python train.py --n_layer=8 --d_model=128 --n_experts=256 --experts_per_token=8 --d_expert=32 --d_shared_expert=0 --activation="swiglu" --moe_layers=[0, 1, 2, 3, 4, 5, 6, 7] --router_score="softmax" --normalize_top_k=false --routed_scale=14.8 --balance_loss=0.0131 --balance_bias=false --router_logit_norm=2.0 --init_std_router=0.0198 --lr_router=0.00151 --vocab_size=8192 --norm="rmsnorm" --norm_eps=1e-05 --tie_embeddings="early" --optimizer="adamw" --lr=0.00296 --beta1=0.9 --beta2=0.95 --batch_tokens=[32768, 65536] --seq_len=256 --train_tokens=274700000 --steps=5882 --dataset="wikipedia_en"
Below are experts of layer 5 (counted from 0) of a mixture-of-experts language model. Rows are named router (the router's row for the expert), down (a neuron's output weights, with its number) and show model dimensions 0-127. Each number is 500 + 50 x the weight over its row's rms, rounded and kept within 0 to 999. Numbers have three digits each.
After each expert's rows: "comes before" lists some tokens at least twice as common just after its tokens as in all text. This comes from a sample of Wikipedia text that the model never trained on. Tokens count by the router's weight.

# expert 124
router:514406518488454514561517502534473349484554420456519518418458509500515503526489537512476506368547472479515448499458495556536521516538557512504478555471498420507528578444493453460451561541496482461459515487540546519533532534445505457600464513475547453431548516503514538593560392548595518567467449464513482356499553532413501448457472593518562392524456423449481553448491541552482446505619
down2:517418565453501443460408480452501519508448477551491598480512521561538480465468494523498506413505582519405497505474538445513517580463532439563496530513517559477642502550516506505497556547505477483457551548459441499597537522465472489571535475545480430500499474483530389449447481491391487499532385591543470491546632604494605484556441538497486444581439507494540491453470500479547611518567
down3:499478478523440473478410554400515522474450480518452613440611474557263489571568492440494418532512528468511525490498519585510451490538546465450537428438488507511475515469471527448465536460472537467512462459618524476515514489517531480545450432463482506537510519526523549544516521427465513522455423477534494555540480568583490482541495562509529457593413518464457433472561529505597412548504
comes before: " the", " that", " a", " his", " it", " her"

# expert 215
router:449500481483514464403492421480466525503469573502505523504593461541446426526544424491430479380506409608486523485481593480485489579469500517554532450520535549549570571376518481451522523549534540557562451526549410494543512497467391502547416464467538487555485567522557594529531479548516460465532476521545553504608464618421552435563518586514496451498480529419504451503511576482473493529514
down0:442512505638463532445518500471467532490498425462476464445540395522554453527493440455431543473478540566454517514539547456529483400430462564403469495480459562515546452450449536483500500414560534376534497454505513634586451463525568545476548490453475557541486467441480567497502574562464531601476472492497434504499544487577438559497456543482507513658519510416450474436467492513529468474450
down1:549531539541417617527528490501444540546524438597453513521531489502504592497532470551490539526500554535527475547346440590540474528461478466453519474506488565521326474452559551526520461499544542591499461435586528548527466533517498492489511529493467499510542485439395499498519527491551464516498514522604526465459510476620490567479554471479448562525444523595440518634461499536481567473420
comes before: " the", " a", " it", " is", " be", " they"

# expert 11
router:409402482433405473540464551557565530503595434404584535507461429466541566504504513477509467524498546473440495450499516530535507477530528438504529575533447422453509569492578408423473488544498482387546461477565485463501539436428501528553531527503491571479516521584513480519483410468501552550463462493485515489408593534542409462469540578555504494513430413527596555449523514625469484465550
down0:553579431565526570570445570610450491443534529485456505545499535450419524484386438526591413524497548537449517461478482427460464520580520476577605479554616525588472556475540433547458501482413474497601489485528380509542494451538406515496564556520511421524502531540541476508447421514527477546474489456535508549426521488524457460451542504538515485455424525540547504586477527435516552520487
down1:416452390541460464409471475483449498426543525458564497508520544461525536506462525482542472560529452552518489506460500470581522420464402458517519522455494494542661463510422524589514556481562492533515603444597487368525497553523520565434549528537443506650459588513462487524575443495540513421413485496505520477519475505576504514527564521489485482543554501484508522491412585510559530516547
comes before: " the", " a", " to", " with", " on", " his"

# expert 218
router:462473420547497545571470479497490368550528499500543540470458546439560516508498499551499493477552484530421538480508497547559445474516471440511453537504490501484513651468507447461404554623437531388528494391566525505501503546507471472583534387442565486488589458489516560495519436525597566554495432424458574488444389527545501478489486571479556451522422436528511542474503476569457468512542
down0:558570476540471502496451488567520545526477510580478468536496565550520486410460451517511509456494523539531439465495515461529474491471484553481421490449459447493334515489439565499516529528393537460563507461486572406495512466364444509566444515547517480503436465499511460414547587563528510475374476509422438483510544418463468485520501566439455461455584600475660510515500563496516548508509
down1:636540454551495577508558524481463514443462447508414566600599530506555588450498547473568510548446583516449576444429519413580505518491551585479528501509536527443610491516443526450524560562509528472529566460531531457518530515484474585516527450505511546449520404544435528466523566499561509419530545536516584540492449427513527527471539487407469544451600488468554502449546431424534505491550
comes before: " the", " to", " a", " up", " out", " by"

# expert 255
router:538409496544464480487516516480463429511561572583526563458425490402493481506595510421489513528508502385526506413489541496472500563467566504520376464508485496466508517398435429459476480537493474472444539414526530535527466452438491459529467486506601554512515445598532489519512394487582566577506509508438477424504563582446587477572552604516501504507448551515423451442516508466502500382513
down1:382523476611549558464480502493511479469569511488591443503394452560511469448489454437493476613575536390514444531419590527575582560485470516546401529567479538559398518461448564476507557498476535492490527459556517566448437425426461410475596503455539525505485524529468513520509521439540528566495504457477476537476560542395502496582553546573503537491500452545531505564448520531472476516453
down2:426555480404572516593515481436492517514484491510437488567589494462530442475473465626561463515562462527505468463492483559535479434549481487529537483512590455521457414570488590523495505608510476574446498531517492402488505574587503473531488538560430489502540513456593583497449550548476538486507507582568485482493561511636517566522540456432603561448504495524481410519551433492478583546455
comes before: " the", " a", " his", " their", " death", " an"

# expert 142
router:529523515531503390421404414458437398410483486450461400532476537518510473467511571508409512501593495481593409550538518458530522414483499398563507417423484453582463434490534463502529471523492519545563493479377481510505474500519480462569445536587396502464474524535478447415551510533511490466536488576483450501456483368489454436486511495546514562527520440453499587473484548541463513494521
down0:474452408553525504451554562515558463496435483474460509431514517489452480422528495477466568503440406550462477532481539459514452565445525484511581510476534513536459467531440525539501536462380507437562491494457538502420469557525534521403492512557515473471601505507612563495525560464544638434553502459491469528550467553461532421457512427489419524577405479463489602434401512445573587544547
down1:482481436481522535510486532513455510494450434485415527414473471519523446421613534512602584498461485464425527463419468543451466540507439502381588374485427475439406550432513523481437543470460525516558502495496431471481455546522465499498469406420460568484457543442512635517448560515569464532540438483556507490485388479547447516427508505483488434563451493516499536496449585481540523432467
comes before: "\n", " ", " 0", " He", " 1", "–"

# expert 153
router:500545528499526348415488451360463418467533507419467545545471441485406599521505539528456510505591417509571464532457515566498466426513502442562446383497534453533457490486533443464504486572497514593509551550456473506509530518488547464469558498482458516446495559464509463412505522423428580546528518579462527498596524418431482560501541590502530529461527521460536557588506548516522432491477
down1:623457487517522463454534454433551463579535536432432487550448492580632514505492500453484455507572502426441508500522433549531514541405504540528446500528451516546454508575417488604423539536507454463493458505477491595536564462549464503540425489402419494516534568535472509549535419518590508480582508438477558501548492509430548467504510556524460487393488418469534537486395518511588546487427
down2:447471479480466494509537464476510532514473475483589549510513474425483453527493525495549477573520413484568553508504550549434523573491437498452572510526373535511549477403589508468482567542506536607544553479540505476456486427380482473512461467463511480504439502517546421390336499504512530501547429590460520416520445406463548447398523562420458489566530554534575488501556501518486477519565
comes before: " ", " 1", " 0", " 2", " 3", " 4"

# expert 164
router:436539538543445549509492501541490384457526446453530532436532595443440417479411503431425458436452478528531496495580528420490527570550574576525490478566493447494519434473435459446454566572487533551493510453483585521473553540543442517559419530456531489472464455521482582504508436582428445591498372519490550446498540550476580408556524544515521506467463472448537502430576537411463505495471
down2:599518538439563467575411543500475564432564563488511511616506529495612510509589472515450543412482501470467529562518453442567460512451576534504499563450581474520525507535627555515542506459459559498508518478529567503463470469462441441451524548514486434553452541412435492502506472410617474467503465405446520540481598514478528472470569541566538487452466479442546483504578474414492426521564
down3:597529470546515561454492472509521516517504445496547498454446482549447466475537534517480510451502449484447568552574571506513436616521486487609515467575516452487616430559500472577563500556573547536419434516586501473492528512530471504489606475437395481490435509353522490465446370459486430458581529467540455458512565435470512596475531482465532497484452411528515444491518461467450442534516
comes before: " be", "000", " have", " the", " million", " a"

# expert 12
router:583530520405511437402488443510525520448443597402485515463500464423500487511461520576484566434543419533632515604483486457422574425490506565445544486471459431518493477498493472540496482492496445573436489533432486467394562565536499454536498451428476520541392424504465547474479530475546570469597481524435548533537484491447510489496484535535385546514488489474502577490496478478524452619563
down1:467517411614414515562430492436533538499498435497500499463547530418434506484507565500513441513452511438560473490509488492524657519477458519556515593399506488507525503527424472488623514542552544580511473480504486459400498541469517500512460405493502474471459560416495552466497560488520503436579507513450573531506582500494504496559481464477473472430492527530583528464628511385523503643478
down2:409527475475442473590471521522412528540468461511526474473558536525522431530514473508569553452547519432483509443402516525565529477468528546484528493496424497536523523510535504581423443470496412428539527493540539463517485418503425564559551484550495556432482551443480523555487524598542538487465502465445536580490641487499524515546474548486519458450442448506443517502425500652524482306546
comes before: " ", " |", "\n", " Date", " L", " Player"

# expert 138
router:533437514492467507548438539487514345545504561458555526397486505422442452562536537456470465445425492544441477478568502568508521493504484498471432522413534478516515537580539419538484467549466561402609495394536589452517463537528509556588479492520556471435471513532460558500433448450430419514487498447560569432481479527532463462550467569463513513484433585455437504364485449491480460505509
down1:481467366438485485603541452568528541579523523459491524520516458448552464417409514423560525409530444584506464581498480535530460490489431517452515539536491600465572471646532509530508468602519450533469513507545591455474473402497491487504481458392535505499494464483527457578482570417503537478535443540476504418510516443550448501501476534492545471535466495492531504415528421510528469633566
down2:499505459537395471533498542552441549507546436525547485525445360432459519544422536523556531534549474495529535502554462487539449552517546524521495456589491530479571458444601450523425451627495412551480596506566502475558410479444516500560490474450506438522498504510489413537565448498555380553559484458451458487497534424448414451545525554564506489554425594457488541422519500506549545534523
comes before: " to", ".", " for", ",", " in", " of"

# expert 53
router:549390512511524567526477517493532456531485516534482523451433487451525413434595502467462534462565502456590550511472503517536468528434523457552354567562486514406510519483436411483478592519517426436441450530529560468557432535515579439507467539468550530445627464547483509523500428459460482553521454468595494419408436585463450470520491501540474401492448518455472480500512426462524412458479
down0:477444629528473453523507432602468550582492516474511446477494516541572484553450514484509478429586421462462471479451360510483458516545543505437596495488512439549589555516564569435554544488572489507467508501529502494467489479562465478586548522447495460554512557536385646585563456479475429467524485535456549449558516565497526440608517559475491421509581434496490469486542506485459499507534
down1:458455581470487478585534555462436492433452469564469498384495544498465426439491489437455562538561599471516509467509538473414558555453464447398520492513502619511461541508466453505458582445428541445528509422524505528503429441434479457484403480615483541516524466460536443443473497424533474455506462527504542526515536561534412517514472569466555411389456431578514462452530495442567451525536
comes before: " the", " his", " their", " a", " time", " life"

# expert 228
router:502474467557414561529464466453486451454462569477482477421537501519501501523471462497417485481489571502428577490508461593537481513518468544397587552562474461530519522488543440443442496579469429413511481540444499559503496618600542418537413512576520451484526600506422616552489462497601462531570517418577476556462405480482493476507418576513527482440413485479477490517503443553457520487480
down2:501435433501538521461491566502501469524473637560499598452396446474523477553528535469489366516520528531409412500494543456557613429492425453524503566438387528519466441580422563512428392506577481461477487455502473515547596519493545558525530472531540422473538487434494500549484465530472513491532449445610523543505463554519554467469492517513513561588482492486477487486468493557489418561568
down3:472522452535402415556561570526510531610522554521490518488439564482537431505483428385566480463550460455483410493454526447545439512502539468484568567509495456436378527482494580500469517436486543518467607465481545492475572594432566465436518464502509510436381426537560543523501496450558578523471434471489427517528516454500449530497491592532534532468607510509527445500527561508419497546428
comes before: " as", " in", " to", " by", " for", "."

# expert 110
router:565564484571456484459559465486445504449569544584577502610544476500578516500529553562457537514547529585550470569551439447507474430469539564531534556570444481538540544519455498431442572538508523566490496456403465506498525577527441572535530444492523506427427478494600431420480570499490536511559420535474416498508553499457426527531481510617427519481509407430480500407433481472534462511434
down0:611464555557479529589576493540582446494512616517424492547482521422546471515583505511422473454467453533465452532519552499488468500520461464558568500467442542559458507532388464532530539473488515481444508609458515482484528421536448630509403504422434460477449473440558465512468533545575374552515586519452481506483527549420535478515430514450440478561480473419521517559506495575500523426469
down1:454389491555467555484539458490503501475506490509423536569544524543478548422463413444479469520464459478478498504455503523426505459497527560474425452547595556533454500509502528495434488489578483528440432540489537476504448438410514456572443512492609502576479472559443584605506459402407509559527536494503499495543559550618528531493483530363451395472519426525582496566478556562456452559532
comes before: "\n", " ", " 0", " 1", " 2", " The"

# expert 235
router:565384487449508508513491461517558426445510425451550520485480476455405497424575508432515513438558452422592483435493514542514514582434531518580519492533502461446512589474479467419463575503490479474457511429540553467476441552432484454596428524456558494489553462484584529488598411536587427521434475473508563434452546557460527513547587534520547388482539500472514473545513541551578476448560
down0:489470467448572478530546433506527427536517519545497554428504465435526550540462497446507473485493538442524487484440554562509537498478466548474511546666425563418510516529576473533512501553511486499558432522500450474494439604597598499593518499473503517497423438452487450452527440534490483560352457511411571531512518500470510574530424557491524519465461562441457606549501534410556607477482
down1:459515478463467529442500490534555621480510417580490483534465551576469465478570494497452439527481501422484456540519440591439513503551452497464517492508495477429175482527487476498492479386383549503519495444458520514479409499483452496485483448505505533486491463520504463473526557480461541475413524471495576499503487460474532532514511548494512458478485489568512531548516475578504479529541
comes before: " the", " a", " his", " this", " its", " their"

# expert 93
router:524540515503488494485465383462443451519448508537515533439487432566507457497492572610496473467448421452539474517500489549517478478423518458572523423370527479541521473581558404498570494540550537479493521506388484416532550481429435467497506624426579529496447545444538500413434449517492456489544482595559448450494497443457534482493586492546441529476537504474538575500501551566523391552579
down0:474467430516618405451492381521532493538528499468520576562531512504541475498427472516507424483447441528401532463560486365569443579571475573501519470577575480565340522506463539495529468474466525440535468554467486414460471455479492483551548512589508545533541474565413543592483469460495519510455547443553454455556412436514539524514563503491534490505524446500488525561523524558522524416520
down1:398466444531532495570469488390389427501441529513516491538526511519500449558541491501550500560575534416533478511447496501474497473480484467410594363630562518533517500522496485488519500494517415594593558460485489589544425446490425475473595476473508614508488487509537516504351538468499393476562535497496478549566476453491470504503482549524492566444525509513470483472546511450518423419509
comes before: "\n", " 0", " 1", " ", " 3", " 2"